Experts of a small language model.
Experts: 64 experts in each of 11 layers, 4 picks a token, a softmax router.
Below are experts of layer 9 (counted from 0) of a mixture-of-experts language model. Rows are named router (the router's row for the expert) and show model dimensions 576-607. Each number is 500 + 25 x the weight over its row's rms, rounded and kept within 0 to 999. Numbers have three digits each.
After each expert's rows: a language model's description of what the expert responds to; "mostly gets" lists some tokens that are sent to it at least half of the time. This comes from a sample of Wikipedia text that the model never trained on.

# expert 40
router:491555510495513479495473532494492492486528465511481504498500492512498523513436505506533492499506
Government and military titles. Capitalized nouns in names of government, military and political bodies, and sentence-ending periods in place descriptions: Minister, Department, World War, United States.
mostly gets: " Minister", " Department", " President", " Council", " Museum", " Institute"

# expert 56
router:507530538533492477537517536478489480497458489466472484514538483514468496431486531468519451499479
Passive and descriptive verbs. Verbs describing things rather than people, after is or was, such as located, built, used, designed, occur, stands.
mostly gets: " located", " based", " designed", " available", " used", " operated"

# expert 60
router:492494477505494486492471505505559508558516501524463492527511462551481476482503496483497510470556
Numbers and counts. Numerals and number words, often in tables or counts, such as 20, three, 13,958 spectators, 65 years.
mostly gets: " three", " four", " one", " 17", " five", " 20"

# expert 7
router:472506555519517469526520488476504493489530484533546525499476535506530516512511545503484531456503
Line breaks in structured text. Line-break tokens ending infobox fields, table rows, list items and headings, e.g. after "Population (2016)" or a table row's closing pipe.
mostly gets: "\n", " ==", " ===", "    ", " ====", " details"

# expert 19
router:552511506486555544475459488522485511521492478454470500447540505519508463489469502511527488493503
Determiners and possessives. Articles and possessives starting a noun phrase mid-sentence in biographies, such as a, an, the, his, her, their, plus new, own, numerous.
mostly gets: " his", " an", " her", " their", " new", " a"

# expert 1
router:574513543489466488506465447536484493487494492498502541479514503534521457523483479516508538532519
Row-start pipes, time prepositions. The pipe opening a new table row in election and sports stats tables, plus prepositions like at, during, until, before.
mostly gets: " at", " during", " During", "During", " until", "|"

# expert 31
router:472505509492495538480505471468499509523553473558483531518527502505529482482512557497476503509503
Colons and field separators. Colons after infobox and taxonomy labels, e.g. "Conservation status:", "(unranked):", plus separator pipes, semicolons and year-ending periods in tables.
mostly gets: ":", "):", " 2015.", " -", ");", " 2016."

# expert 62
router:511487486499477486468502470483522512478477579516524510495470482460516505540535472478489460471531
Numbers and surname starts. Small numbers and digits in coordinates, vote counts and tables, such as 0, 41, 62, and first pieces of surnames like Mc.
mostly gets: " 0", " Mc", " McC", " 0.0", " 47", " Votes"

# expert 47
router:490512500506483551511534479503503520463494512484462471487498512520516514479525519482493498492521
Scores in result tables. Match scores and counts in sports table cells, e.g. 2–1, 0–0, 3–4, plus columns like Votes, Apps, Yes.
mostly gets: "%", " Votes", " 1–0", " 2–0", " Apps", " Yes"

# expert 8
router:487453460504494482461461483508544541509493548490513506537507481463517526510540484487478450499502
Family and marriage terms. Kinship and marriage words in genealogies and biographies, such as son, wife, married, daughter, father, plus the words joining listed relatives.
mostly gets: " father", " son", " wife", " brother", " daughter", " married"

# expert 34
router:467527484495514515465526504494497509501529507528502476494478466523545541510457487510508498478540
Organization name endings. Final nouns of organization and institution names: University, Museum, Racing, Records; also Chamber of Commerce, Institute of Peace.
mostly gets: " Racing", " Museum", " University", " Records", " Lemmon", " Motorsports"

# expert 16
router:490504509499546481529484496459501507523467466550519482486510509513462513491500464492516508484504
Mid-word pieces, common nouns. Single letters and word fragments inside ordinary words, plus plain common nouns like water, walls, love: red-e-signed, glimp-se, knight-hood.
mostly gets: " water", " dis", " walls", " types", " path", " dead"

# expert 29
router:488546494492468527519497470507507511473520480450520515521514495540458539446462497505517472509503
Time and attribute nouns. Nouns like year, time, season, period, number and map, plus infobox field names like Height, Location, Years active.
mostly gets: " years", " year", " time", " number", " Location", " season"

# expert 14
router:522503534515488531475472469501460509509517544506521545480501490473506494477545533497481523505486
Table cell separators. Pipe separators ending cells in tables of awards, filmographies, results and statistics, plus semicolons in score rows and line breaks in lists.
mostly gets: " 0;", " |", "\";", "3;", " chronology", " 2;"

# expert 49
router:468504530494532487476482521510523490518515481539446491493480505468462508523516557517511512482506
Hyphens in compounds. Hyphens joining compound names and place names, e.g. Seattle-Tacoma, Yonge-Dundas, Henri-Marcel, B-side, plus capital initials starting names.
mostly gets: " '", " R", " G", " un", " P", "–"

# expert 43
router:478434494466490502510528529510491492467492510520477466509491520490493514461507473486567474495498
Content nouns and stems. Noun or verb stems before an inflection ending, often in video-game or album titles, e.g. Race(r), Royal(e), consist, book, tornado.
mostly gets: " consist", " tornado", " lack", " book", " love", " Show"

# expert 37
router:489488515509522502501507512479492460520520522556488477469487536479465520504485499491514546472484
Section heading markers. Closing == and === markers of Wikipedia section headings such as "==Behavior==", plus opening quote marks and pieces of non-Latin script.
mostly gets: " ===", " ==", " \"", " ====", " “", " '"

# expert 44
router:460500523517476486490501513491490515490498521516487544503477520515493494543486502495510435503524
Mid-word pieces of names. Middle pieces of Latin species names, place names and technical terms, such as stra, om, jan, gon, plus dashes starting infobox lines.
mostly gets: "ucci", " Leg", "mb", " cor", "tr", "ren"

# expert 59
router:537524494521502526504509493495542453509480461484501457503513502501486485461514524498507475495496
Taxonomy rows, adjectives. List dashes before Genus, Family, Phylum lines in scientific classification boxes, plus descriptive adjectives like new, largest, small, original.
mostly gets: " new", " These", " small", " largest", " original", " black"

# expert 23
router:460490510523498496508472507494557493478499508544498516522505487507471524507531469528497492480519
Romance name particles. Particles like de, la, du, des, al inside French, Spanish and Italian names and titles, e.g. Eau de Voilette, Tour de Berne.
mostly gets: " de", " l", " al", "dé", " la", " €"

# expert 22
router:494546471492503498508535521482537487464505493507529464477516538464463496502469501522475464519516
Math and LaTeX notation. LaTeX symbols and braces in mathematical text, plus words and spaces just before formulas: \mathbf, _{, }$, denoted GL.
mostly gets: " \\", "{", "\\", " $\\", "_", "_\\"

# expert 24
router:459527502497525514512561551504519500513509484523453484481493508494468523450507487510559477499476
Abstract noun suffixes. Plural -s and suffixes -ism, -ization, -ology ending general nouns, as in databases, platforms, cyclotourism, development, system.
mostly gets: " buildings", "ization", "ism", " development", "ology", " politician"

# expert 21
router:538486537515507484454500473479452490494551556484505497500495505510514526510511497512482506518466
US places and state names. US state names, route codes and place-name pieces after commas or pipes, such as Ohio, MS, United States, Utah.
mostly gets: " US", " Pennsylvania", " Missouri", " Lemmon", " MPC", " Ontario"

# expert 2
router:536517501486548435475504497503478523497488477464524489485498480481467466489507492524525492495525
Biographical person narration. Pronouns and career verbs in biographies and plot summaries, such as he, him, was, died, appointed, graduated, returned.
mostly gets: " him", " he", " died", " she", " appointed", " graduated"